Experts of a small language model.
Size: 12 layers, width 384, 53M parameters.
Experts: 16 experts in each of 10 layers, 192 SwiGLU neurons an expert, 2 picks a token, a sigmoid router, 2 empty slots to pick, a shared expert of 256 neurons.
Below are experts of layer 4 (counted from 0) of a mixture-of-experts language model. Rows are named router (the router's row for the expert), gate (a neuron's input weights, with its number), up (a neuron's input weights, with its number) and show model dimensions 256-383. Each number is 128 + 32 x the weight over its row's rms, rounded and kept within 0 to 255. Numbers have three digits each.
Before each expert's rows: "gets" lists some tokens that make up at least twice as much of what it gets as of all text; "mostly gets" lists some tokens that are sent to it at least half of the time. This comes from a sample of Wikipedia text that the model never trained on. Tokens count by the router's weight.

# expert 7
gets: "\n", "| ", "\n\n", "er", " two", " it"
mostly gets: "| ", " two", " her", " other", " it", " It"
router:117105127131145148103097076155128084133113109162117140156119154159192148153152070124139170111103105127165095125128108141127094158074133153114117127146092075104137117112106075161144113175118098142112107135081112106083121129206192097153168113107142151093205169098078124059126108106138104112167083136182130150105084136119092105104140083091140172177202150181142095122144106098167157076156
gate0:160104139115114171133116127169135118165149050126136164128103175132103162120186156127099126136132148119149149188108143120129135147119145192130122157147134162149143165120113075108162121113129158129148066174054089129172130156190074149180085129124140135138111120103095081089084072134108109134130108106158098198105117065182112125140083109078087090138099122158109147123067184097138159088129
up0:153111108126127137179094118122134105103121081131149146148131151159141092139143170159129142149170112071138135109093113161145114194127114104149080195131120125159119145124083196097176117099127120095165116139102085114131160164160150175166160077139148167125125157092061064116158135148155119145075123086136063125155151148158116136132089083093060101152135131148111179134083117183111124132139
gate1:122117156144099091080135099112115098166116183135145105130043164120120116152104094204107150150197082185144079121108109101122123121135094169119106125160125156177135106144083093113164158090155112105137154104124161132130161130139112132143127140094105132109135117132187141117140106133086157134122142130158116116077152120116116148092147124120123141125105142156100070097190144142133111125121
up1:164147085152124109127080114135193130152214168109156141099117130150136094156143122114168137117131089135119101135101142121140084134130049096115147134078116113155121132099091130157049113037135110073105085131115095122128132108120159130124137116139163072117132158126128156135061156174143113166159145102188170124113166170090175160088099142158101148188064145106157097128122124163153152124178
gate2:125084177095108179150121153188146077052181097110098104157121118137131169101124066151160185147102132106130082149078156140145147121125115153115129095123110154144093127134154130116076076105051133085118155133124121107131086098145135111120122114127154103148149088091082138124132131127129159184138109101092135149118167154086116168133168179117176111165146080161113136139158178146104196132091
up2:097153077138148110100144153111148148143085150100126127120115161066123142151156150147146105148179045091154110147144172171148084080080191112110118114095114122104085161147087131103144148184084094119121092039131174097134077099092133138126183125080155091109136156123109162175124108161145133052065110152149086123147147099146128082067166104081142168064111095110143120169113120123168106118151
gate3:180131112137177085159168156112092128161146117095137149106112112152107140097185151189146192098122138115132111159088148115096151140131153176111061134147137104133113119088169220127090108127131119090168147136124132102109170105146114191142136120127121118172127172087124156128136099082091055131110097119151180112122181154116091146111132146118090131108107102101187140149166131112096173114191
up3:165122151126131178121084166093097078138155085173118158121081143128152172141074161090084119146165132113161185102088149141123163070132119165166170157092123148193156125080146138167124123057125141136060166054080094095141084165092117147116143074118072145121116165123163149114119136094160156119177131185139088123110137149161154146094135163089140102123107176175140132086140135093110123187082
gate4:120062084125102119108101087113186133164061093132112150133114069152145140157111125134102176139187175113131145083142115093185120190134090116099109141077129113088103190106123135190082080146163123118133134132129145137146145114094152142154130097116105083053144165130113093100088151111101102085144091092111150127101080131142138040123146120098145155187204155095130120142135075175147190122157
up4:166084159066115115109042131162122171133165108141155099083098133115123084139100112132184092127159109129056099130149110107094110215168150103096139137130135111100124162136109056133061115132112125126180131141173066161153148111136112169169174110052128193078128124099149177129100135130094140115094136090130152137127106143148111161099100039111178049154137167185133142079134159093062133159104

# expert 2
gets: " |", ",", ":", ")", ";", " and"
mostly gets: "i |", "',", "o |", "Scientific classification", "s |", "a and"
router:101113152063053158159102129104155098121125159186079135126111178126148139157193097109162143160085127101147108159161098112155131148088126128155063156157170164080107174132101078141134119160098087073113159143111098124166093108131120104130155139107143114095161158135073137077124099096154118098210059108160116082053099079087091094111135084130171170118123100180130138212114128114154109121145
gate0:074119151120070163160136154101066144075209170144087165124102132131104133120119125156150162080099122122120120138181129122085146129166073152129120160147157139167122175130128155141125103158115134078103142154199085104121170120101163151103175156151122106156161129159064144080135067131098094092158070147148109134086096117144060113118099090123149115102129094138146129155108119096123217128147
up0:106119122092129112097088124142105176123141144162055064142076151152112117116124158090163082160126084128146129124133108123131168124147117133112098130096120060136118112168110070141127103129101130156091116103124165105146109060123130109109111119117072096114077103126116153081118106082066183121087130105100132129195088161164183116145158129115166118116141170144122146162114135060112129114150
gate1:182065211072106168130167151164105099136135133158134127160146158110135137134099133080149076111130136120079061076087127159099133076105130142083141126098075091159097128137139081096118089143161102142170144101121123038138094063111115153142139095105109132133166149104119148127155134135108151151135156160120147159120059133135155166050129109067124163064171114157107124075093107116093106110143
up1:085147070066104085133113126151145087109128116120123145144132128178146127120078120138082177148191120054132124165169142065128119118114129137093127084086155168112124129129155134178148110188072139114143081164113122101132110117114186128118157159153125108131102161143122124126136132115134133132081131135163138118084156111089103097111142184164131115112122153169089126146127137102119178150068
gate2:160101158152100091086120149102192120086073143207197123102132138154140058125133112138159152157140176118049099094099095116120094098116135157153060096158139109099089132092132138152112165136151079121069123093111086146113124118110109143104129133064140098105180194063120108122173143127148097069140109129140165141103118123106093133177052117157043126190107103091097102152168113163091148199116
up2:124138112115127163109159163039168155144067093146154149116180120129126115108190086121100095143159137116199088168128088095110138069111094123117093165138117109112077123139133102112164124119099129118099091108120128101203188177150155152135170204114103079108125143137115137075116089143147128136119133073166117150113108132071112099133120142160147085110128084119125138120128102088094127128072
gate3:125145160066167124144118106168188086120155186167094080133170075113159152123118113151112112137147102161113086147189100149160135080150073093078115197170135107047137163138136123123130110071118101199105160170122108097160091109148155183157159111094139167091118118151157164102144115127171124137204123131162125097150143099158144135149107083094180151081133042167098128168157099113129087151131
up3:140115099136149149163143114147090099130162065114171117136039140154095122145109105182126208126109176159151184117141164168169118141105110099079148151123147157117064053114114156116056130134137153118112176105147152138114188114075126153141101087112092107196145164143115126153138180151096133137105155122088115217190132191139097180152093161141124151154131118074139095122145113131115121118114
gate4:180061125155114115155182199140080096135082109082095199116153153086166127112153151175165163154166055130198101150153144105154165129160141162114091173131127096108074141152159097138167088043191158170167138068192119164136086100156141103143166158111144136163093110150107150170077087139093139148077112108126159101138120087132179170124094162118073138211108081116171103140119107132175147097106
up4:151133103122144129133142135122062175154175112118132103080141118074123119148192129131107109086122125117134079126115109159153137097172152162088078112072116102140152123104104103137125133077142076146143126112119080179110113062158064099084061166064120120133130127118105114112143145121154110104080095099159131067176164016104152167171102117197173083093118144101122113163080147111146113100157

# expert 9
gets: "1", "2", ",", " ", " | ", ", "
mostly gets: " In ", " on ", "- ", "In ", ", he", "\" | "
router:132054148075152136120084063125176082151140160160086169124110170155189113154196074137178201141150114123125115158113107116150088178072120141146108131063172169122081170110114079142115078133119129092146157095075116132106125090179140109137148146111121111126173192093142122093128157095146121122148071146174126131114053123107124083104136109168146145138194119147196123166138151089141130143168
gate0:165175094174154149078183135133132148074142150172126115093181135151174138135092177132137192118099109115207087092177141169097111131117072149118043098174045145129100125108152129121144056113138123152120134084134105076109170199112117144185103108097102209094109141100152136160093120108139160116169148164138173163128102107059147190131186130107189118136170132145115156094157144151132126154125
up0:137151109057131085135173181157141115139119110162083138132110152144149129138139130091121113172160196118142195104132104107165167124152159125135148126151150152217097131117115083182191149178132129142139052153133136149096139102152145175129118116142110122141049099161168147134100153090145144097194161176072112160141175097121066127147092163110095103082178100143155105112150101085094181095177
gate1:121087098138095153125109070073203082153143083107123115108098090172150172121062063103112156152084153108173097085156095113103170172106082081119109111107120171165139115102123195166142136134101108097145119084114112182128132100131129061121172079116134086129131138102115053117140149121132077136157091134138114142134115051212114156139165136100166123107142087115073114123185127125128142138135
up1:114091136123146121103097095111137124113128145141134119079174075177095104177127128117160113165095175106133094095114113146123167137121113131157148125138124081087166130207090092172134109134077099159119202109178101112128132119103082154135156124139174139157122181151109126132130100140049167106123145195157115143135176153141135110151116084142107159134151095137146108172049171158122078154114
gate2:109118101113088130176113131126086113173094159083084152140139124106107117193169117114128112121125138088173130152111138102180166175144150104136111121118096152120094097050093156135198117100111152080111092152114149129076090195148125100163165095173074122117151157154146151117097099095100152096124114100116156118150155099204193128152077101140150097103105155178108128098175120150084112105085
up2:177036161088151124146107152183129073129136146118120082069145120149121110130149112157075079076164147105073122102141154067159129096124107154114133122124133121085104136138092117161159136096105125128163145099061176092144095145151169135179122112167128149099109179142107066101104108085152146091190116117145160124120078119171149144128189119112172139131142105149146125104138147119079147073124
gate3:178071089086110106140152067140146096106157180191097097167146090187180138141164115114157157133127185091109120115197047142122103133114119075098149119129097188089066193114143096114160186086118212078126027089068128091069098131101121151184180166176148070155143135146190182150159118151105123112143112104156139143109081096114134106040138113115063098086169159110192108115063188102124113080108
up3:135078115059147062084124086156149108159047153171161124136169091196149111120106098091100103155150084131123154121113104110156123150138157134115105110101132100143057084195134084128154146107100137104115124162123155176107063149123131168125192152049105089177077086098127164134124110123083108121177104114144141123077110155180094101139168123137104105134136169140191115130155170122139166084142
gate4:119153152168139144163057108128148134147191119139111076091110121147131190130133161103080118143128104155123200095189115133126230113171121176080074168119142074102126162140024143106174126164120079193166174115167158119135135127056168159129124124177133143129131116140108106133177125144066136176138119152090150129139224157111146108158107100137131164117093142096111131072071091072115098060123
up4:093128083122153134143186133136166111088123102170099109074158130133117083111131134128114155181179222115170196137202039131122130178145126113146090100129095118162171141067172126109114179168183169132170050129110129141091161133120133090142135115119160104102109117136158127139133159142122116069173158149146149120109115128162115136095102158114124149123153198176162122150100132136114166128124

# expert 5
gets: " |", "-", "a", " C", "M", "A"
mostly gets: " | A", " E", " La", "E", " | C", " | USA"
router:139102156092116149146118065110137107125137109167104138121116123172200167167119074118159188170094128098184095110149108140157127124096109139128087097118171143113103200142131122107094072157171080093138162113109115102134119103135142125145113109138093139033177125122092095094133147086154120148134078146160116114149098105082076132129140124135138160148135115164162147136083184092201149076143
gate0:090079129085073142083158137078139071134132157122102183112139153127123135104132110075157147095127133103135107185125136141043096127156077122112057063163117130128121209106172040105136088156155189114159066127057115138159117139129153113174164139165175134136213158113094092086140110131169171095130062157164119107101118090078094093078172130159168149121156125111186121102159098116085174123076
up0:173167133147146100158082131067112166119105153079084110147087154106137162054151145130100066121110158041164136144172119125164171148115162156112148146129152103116133085171083149070132130129119102156069139135155072066166202155113157132125123156148158094122142092130125193201045158123100086103074145095098164176105125158121058140157100122073135093190102178110089160132161097105165156053058
gate1:101135131112111121025092141120120123143107168126142117129161151149136145140151172122162132143141177096153135125110125181126131122078183103145129115112136146153136111107187123118087160127112141131127126160122103136128119154129117059147137105134158140142142109110136133184158122098126155096091142181149115120075116115132138069077117167198180073071180105123161083100166154128139111099083
up1:108100056104197138153088099099196076174125145125145173163119173152122142185137140185131160093189129149137106154114104176180194134103144127146122145129113132098182117132096127155084134076116089122180133120124141131093150079148104108135088112103153140090183168096109133079108120154124071162135165109157150117126108175121133150210105097086135158168139177109095169130108079118111107132177
gate2:120123102138172080129146103126109070118157058166107073102125116103146169172135183133140123086129095116172150149153099154155119113087155080146098098153081117097041150161114177116112089179107108165117152083089181073134143135114137150126174090135179174144156127100109127157105174213190087119109094111116127158103103168065113100156091127125154156152135165220097143050093145150140144098158
up2:130147147154134144091167122146094159135155114035097152172102155141109118189106117091145084092111214130131150102188112103091142119156120111103108135110160112078141116136126132109180109166113082120132095073112097198113167142172194094107093175111206138107115116152136157098132123130150126132143102197149131087130119146106104119071115020138163099159112155166089143160104131134095116143095
gate3:081134134164110099118163112099155154099096126117069147112178110113130168112107090184113131186133078074157199163120085134085057073095174152106166048107101160152121128202059167108115085117131138096099064096130139107120136126160089151147139158135173103120184116135145111147120092091102137123106149067180198190123108190119100120139128117169105159135121163181156155123085105070081113166061
up3:116128131103161130076144146180170129076063156176113093146109100185114132159184128123165113165183099195074071068134166128151142180145082153096139127124148099124112125141175132076113114146153142117090101170178181139159122134106172146121120057166143120113123132158128127139101127160179108070116156133116090134200136164088118089108095191111112124111140105131110146133133120087101166111192
gate4:089154144168157151113098130150133093173104085151131133074062124136064098125122125096153084090146194177125167142099071155087117134115168114121090182155108157141153079132150126123121136153138117155139136098119155097180089128142139120123129110064142120132113174112120109061153071125081129145164123124144099149206061144146109111145103142148145128115121099195122133086129070150103080161178
up4:073173139125167162127132140127125129117146107142058097149067147109084106117102123163093060086105152054129148138165096127114137141132178079129164164085142146127160144145112143163157102115134019083083075084141151139149097116117155132124121111131122119153121190101089122159118101105155107165090197180159113185171097188075102175144067130135115115145138128116088162122105122132109128208132

# expert 8
gets: "\n", " F", " f", " Re", " pro", " re"
mostly gets: " f", " Re", " Sp", " Pro", " pro", " Qu"
router:109090162081118118145157124114171102128195134147062140123118142120201158158147064135107173135136106122136108110118132180137101116120157138104095150128135155115046148070122082158140076135134118093114165064130126104102133112146129088165128105108142142081152182105084116088127167071203150100149076117208135140094142085118107173096149118159161085138190127134167105170122122069139164109153
gate0:156149100055206147139171136158135100177192092150163139085182080095141089187109139143150153093151168153160067169092132102109130148171092120070092147114082136149161141101123079123116134126135172159064140076136162152133137157133162091157139152104157121118143128172152147139153106115202100080086076146101138125142164114125128133120155125137134082167164200111103171105120166073080178154026
up0:131130077164155094128111098109133083132124163129120053166098185136166153094183160142081123092120124126152113165100082157165159073106087170163090083083167164166162097142117090124173118127124113189172162165116157122144089177099138152149158179175115133130109100192123191140118103155146131136145145134128066106090082119085112101136109112091159105139061109161125103205129127166146150172152
gate1:152149146161110113059139057123150108096109107130097131089167116139166122166163174134127118191148108120122123094192134135180144122133159132114092145138141151130148111176103110129161095124144077155140145159125107161124120106093149136107129159126046148112159079089151154151096142081132118122122121175147094138112147113033103135094140000144085165130174187171181152143112104096113144157100
up1:061155161108142095163063107186155096171155126116113167120132122120149143113129129151142141090153075162172146120135135126113154142127133081125121157154162114096084089163149135177099179126093137127113104069102166171115105135107147111054099148116143096159116113148152146133133051158087147142103182132157121102130128145094152059216098135144118132150084127161138084178140121162068159178108
gate2:113129139119136082165120153178138074132157151153146134146144128098124044139113062133150137151102126155155105091105118126142153144185096171072105074104069075154125117124148132133137117197155149124123132083168037094118087124125169173124128127132183176074117158067132146151125148187131117136122077042154163155131177122113130126170155094134166148135109129132156119078176114088165129181134
up2:145125129168141112127147127094098167143131128142089084105152118148156155188159149134091132133117160164127143102125114143132066122155153131151119245171128126103168096137109182107164193096131117118144102169127154086156114121130139126128134166089083144068100148119150152084169066121135078170132106140080148095100161114125090088208092094036143112166107139153177155158137094196125100173111
gate3:134131118110165139128086112134146155154117087142137116174161130137155099075155078145092123136147137062129120105062129108208131157153153165152112178125112117125130080099150116141110149101164085164160143048125201152104105121080134158109172072157080115134078125137097131131065118057132100124071131121081076103103165149129103160128128124100180115185110200200160097148119106130161104157143
up3:056162179104113159058078173155142138108170113151145120169179144165198139195117143102131174105101100137165127115111057142138097158142167134105159162092092128130132097133146146125140096133076135157124141120144146095092092166150139137129099093140128176122075157149162123161158100113120108162165125115102058101108121132156196181119101119149128113122176100124092072121149118129054138117135
gate4:182157106114139136156110131126140184085138126093171103126112140087065078056157173126130189125135152131092094178137159119154178123110115167099082151070221143078092137128152105167148126155157138173118089096123121199134144108206079124126053156195121122101158133142147093132129118168151132088160082123129112144150119125126135088125118175062132119150140069129142140166186070086124136121113
up4:154167094196159093150129089125130143184140120145105158109122140151156165087134107098182121160158099098124083122102139118113166127099135148147065110113093089139148120119160106132122074167120168131115132087105067064138167100069133109110137133110129124199132081156160118127080120201191123148100142115097131097125104153155101182127134168155157098171086122061103103144045136136122130153099

# expert 0
gets: " and", " of", " the", " in", " of the", " The"
mostly gets: " of the", " the", " and", ", and", " to the", "The"
router:139101110067131161124055109116176079110116158163076162176120173163154165130158087131174158115168136086148126131088120122119118111095100148175128079099122123076115183058106080120167106137105115105134113098113111146181069103134179090135138113074158097086201123115077127111102125086116157112139131156150084163105070132122185110126174105100133112123176135157158133120119139112158152082143
gate0:129162162155129153110094137135185131088100102090124126153137149134154152134151103125115064128137111178093127152119123107121119108174131134130101122142132151113109148104130094184163143138080151160109157070192175119145144152175129104118192154140095105090169191139136176104129123155096113109112094132129105131131148102086125125117105112156141110185129165076187085135135093105108179111144
up0:147112140147159128090107120147173120113095077112139170143096089143158113097101144121169122046081096108149104116121140093100166118127153167144109147083097126129097132105113173185115130139114147223182160117095121184150102109143115063122161189150092067115126155132092136125100146157107085108167116162134126150142114086121187101146140196135121106158103173096146100143059158113117119092159
gate1:128116132121145154140119102138128104122115121104099139153162151192129116061169139142145108131120151161131077064101127126128119153161087134142173101080146159140127191050184218137087120157200157171117123080148097048162121040108146142119147086114103131098069150127108097139162152135154142203125118119170133127167101133120130179132054129148151140130063171124114079157063186117174116148110
up1:091160135093106118065133119150102098160115122129151106183104091128141189202121126109142185136168113171128171089084107147117137120157169163139102136157191061101120118064094048117153081103109160092173131121131120163111081107143162123115094107131098123145085117097138187131096138145118130158057110106132133134063109188156097094081141163169066155063164109145155160105110162113209175162107
gate2:087146178170120075196123130129114110157169066126146151121197103081143117080113129176188138142120106126170128150116098170127049119068108163153049067144102133107121170108150122086059121115114108168178087107122111143114141096095113130118135169144122099128145157121167107149107136150178132154127145143106157111091091136140138122166132067135108176176064083110136111154122142165126112177103
up2:116121127082129183173135144115147077185149076129072087126086173133152106091147124123114116120067080159086123170106110101068131150110069179155109124188133068118119158166178104149158151091152159119117092141155195096080122158163176127130051152151118146128137094118088141179116052162128161059133142071111098196083180103115115148120141149109136089148118155087103191150163115131095138122077
gate3:195123109186130101165128083171104156130121090147087127075130096103116129140105103173161159156197138143119139120174140161108118138066127199122106126141094139164196147131109135155164110065077169150129108081156080115117139101151111166086094130125098159113116092090092101086098088097118106118119081147152209099126118141168117093127143133161068150112101134093097129156102161142139100114176
up3:140149104147143078117108088143094157133231178136171125169087161162143146162137132128159120096194113108134109140101108110121170176113148157158167115141123154145143098148121184132062104137152092102133185107172101173149146128132077120123122106087023124139157113104100085124086187104121151128109128128081118186179150144135126126115156171143135123071126105092125165129099159064207135147204
gate4:155117084110066089125124123122115134115129152080058165162089126106146095067118078072092105180126091085114114111082111194133114183177132129109141141108181087158144096133096076160152132167096109062121109116137093070139110197151089069160131138155167116161117134127058104171091122125146155108116120136108117123156144149067138134102158082144255188091196124150096124130139107131084120158123
up4:159123102088110052176135135150083126163130096100122094140138190120155097184175162103151107117125123112163088104138125103109104137116071148151128157092154147130193113139114071103081142162140171122076102183156072117181078129121136156148116075080152166172113103126090099150099135196140128131114158159141149123139129145117126123109151127187135187072162110113095095143087118133164052137075

# expert 3
gets: ".", ")", "–", ", ", " =", ")."
mostly gets: ").", " ==", "\".", " ===", "s.", ", who"
router:124145130113120105124088076124107089098130134151083166198120169155167116104157079153145173104135111078121101154132127134138088166112123144164052118142190134059122218101134072142133124140111142088161129075107122142170130144161102075125141142109184141135159104091065092134099109112138139102158102120165105129049072158161061113108148091161126139179142136160155109176151153113176108129109
gate0:145124088130149162154119131118149138154134146149139088125176088120165116121112121151111157107191151071121140156152166117100160158162075119037075177185090193145106093091103123123106124127214096104185140102045125130116166083130116132191138134116104108128159135141112092061125175112116132121083143191100162113131047117081139145142102118118074071179193187096150150176169126128130131103168
up0:200169105170118133147119136164128173187104115155139119115156133138041116154132128176190172161135121129077124113046112109112239120096188176096127152099112154145118101079142068169149128163134146139092193128093092125088077157084126141099165147149101112138137164168120164086122164109127147126087138086122138172122153126067108148130082145107175162111100079159132140148140142103117136162129
gate1:176118161124065071177082135163125124127133057026132126187112101152158112147133089112123145133107134129112117094112101113169066072122146211178134159210114145103110190152160154155118133150062097118134142104113111079159081078101099129132132097120090104127103093162160153142113143143110164151143134089098174146183147143133102139127135086090107149149109071094111110101143146116115106111104
up1:167105122097154167115197153103135122200111155176128098085111142144177073138144165113140137172086174161159110103166141092083110111112160097115119144109143108185094114156142106072122134065183106152119117097148121131156078138147139133104100117133089063138143173140151152091141175100070140151097113106138123139076141098151160149102194137126136148128090215163130188118143091198076112127214
gate2:113129091165095071168060148120175097144140092194137111141143123113114110159186077156098053135160112073162146179148092112117151109153147132189065150140148057111176162101201144131068118121131145076143161049123104148145142135113186170089115156150059105092089136096093142131140119121119079100119165118116161151115104088129157136134095149131160090145087118112154127136124098143185107066160
up2:132134096195152160145155135117102140161153114075194075116150112103131106168162138156107081180182185208153167098177090114142140023178102117079154157156099170148115171117073148079075104130136208129119098117100197104153098123169100142140094128136149101079143088085125116109111174113065085180113106206154127114186079076125207137145125056127146178118144106136143134100123116131123124101145
gate3:139167062124108138114179119166076109149120128152117100142115148135116114162152109122139088109138142085117163153084167178152121210159178156141184134111082133131172172069134093144100132065088134127117175117125106168196154133105087080139121137133168096150139133048129154119121128119158107119100130069092204113110153129145134090086135162122171127160140165106198128132182131074099086078190
up3:194082155128129062090214112182091104164166171078101073096059094154136107112129143135130111117164174166141177158154113119116172182052083122151159110152103142116183115102128144141113115110155161108162189079108136099124093110185144131159164177144105078118107115144145128142045133152141169141123117121126101143104113134161117145086124125154143147152091158130085133126146116137122074145151
gate4:123155116171167110118142102149122109128137132118094107166101136121119154143205104129157135104112091144100135145109141117191112108062173168158145123119174116152108119091084107170167122078035135102142110100085113143148103093169102118147146116112100094124204095124085134185102075177141074110053196083098096160107115108114138169132161155145187121169117145141091140183156121125116066132052
up4:121098122147188140137124094075176123112071078157169149128157085066064111148066134067168080142075137169157178098153135108161116146139178096121126132164137144084193144200102131086129145183162091112093193144116120117133175119163163148154106095154118119119128111092154074099135104164096110162134149122120078126120182150117181124120124130066173097085105130162097095104173147151161085137111

# expert 15
gets: "\n\n", " (", "\n", "-", "/", " | "
mostly gets: " (", " \"", "(", "\" (", " '", " / ("
router:148077170112109135143128118140142111065099108149095154126128177156192162139161071156144186151106152068113108135087145151117125154123073146192126091097153132140064168079122093146130088186119090127084131124099159134140086109121104074144100120174146136116166149092075132121099142121153124096188064145180071063090130140112102161124158138112133171133141107163154085143089161114126152124166
gate0:104152135094136149201141140127114135170082166096120150139113074138150125103101137115109130186129112136086156093173123130142110098162097150098077117203131119172156062126149143100178057090144069222091080115146075088097088138107162171126178128104105140118128150160037099144140102119138086123172163102177122099063131139105103144172131092128151135143156161120176158184099076131158097103152
up0:093117122107124111120127107140164153137161109172174129094145147081135144140139161122123091073184155072157083127132091142192118144107179142108139131104073077147127104134098114180083123134116174119105135111170169156187200133164130114078146099085154109146082117029176093095134115093125107133124176152102143142143170113066180062113152178122131138143090107106079078176198128141119148165136
gate1:129146103129202120175142108139135164147098211169125126117066149114135106152109109131134105085162127131154164104166150100170165169128112174168123090176138189074181141179120090143130076128159165142148077133145097147117142125167103118135133119059089133126152189127072120118123115143163125156156139122186156105111133126146143038122091174113119088113169137122131103098186066106147082155165
up1:109141134168148135094139116077095133164136123116084097098122101117107085051118113175194111133079127134114113172114113183129116103150112125092110164157176117105115187093097130185097057133123060133162101160076080122132140149104144126181119160148123175087071116124116126186169104164137156149116044125066122091080151112141106130121140164146154123156160149138072135114048125177145067122066
gate2:082073213073091126093121124060157074163172121115106155091123155148170113158122101111183167131109127111104158124141122117061121120076142138146089154169106174114153186151104037162157130053116104120101133156074085083155115117114119091173127097133158147130111100154132152164190154139117121087173126124126100083085092130044115091123152048136118185184213148121095090149130165136132120125155
up2:117111152095068107107110146121141178103184100167108120094105136148101103122116120133098108151103157133078161131103114059132132101198115120221097148143175131133157130171148074131112140126168101142179178183071058123116048104097124115181127098138164170121056103205147119109139135121126192153152059144161132129170117138158105072072122117130143173139179122158097087159109134143154144134115
gate3:144053134168133098164160123182093096122077114106106086071160151092166133067186136148119171150126141163053154201091119041108131158138143063118140142132112165128119086131094101132119115093096131117171086080134132118121126036130136221126134188064069114122105143065150105100197113139057144143108127134131101146111109124155137119174114130123149144161103132171168086127126116158122118147153
up3:135117175152120174107107097116139119151108183075085141062171149086145134140084082187166150100161126170091130126169095144046179136123089140145127097068076158129163132162149111098119203172160091125178155077126119136129126133159135135115097136141073136127151142107131116144090140109161112082108132130153101165113171111124091098174134061178125135143135161146134123110144131120151094151118
gate4:150162104197078139154093058121118079091146072167118133125199083119114144167143108121119152114185139143125139150111122110092127138119094117131162122109153119132085152152153138191107202138097142179123179140161124124101099125116140162131127120177132184142140116094197105136167148113109111119143145125101130174135170129118087159094094138082099133077111090180138141199107127078097168122095
up4:121161141103158073143131134144065102129116125111103136079080104160140111143109176134135108108156106183154114177189135131130133176113140123158098130104146104151165139114169122120086143165158194148167094186199126128127098205121113118115064149154097174137163153156112145145107179118165108161104156213102063111141165101106100084157125097148147131116152123095070153040140166141113086157109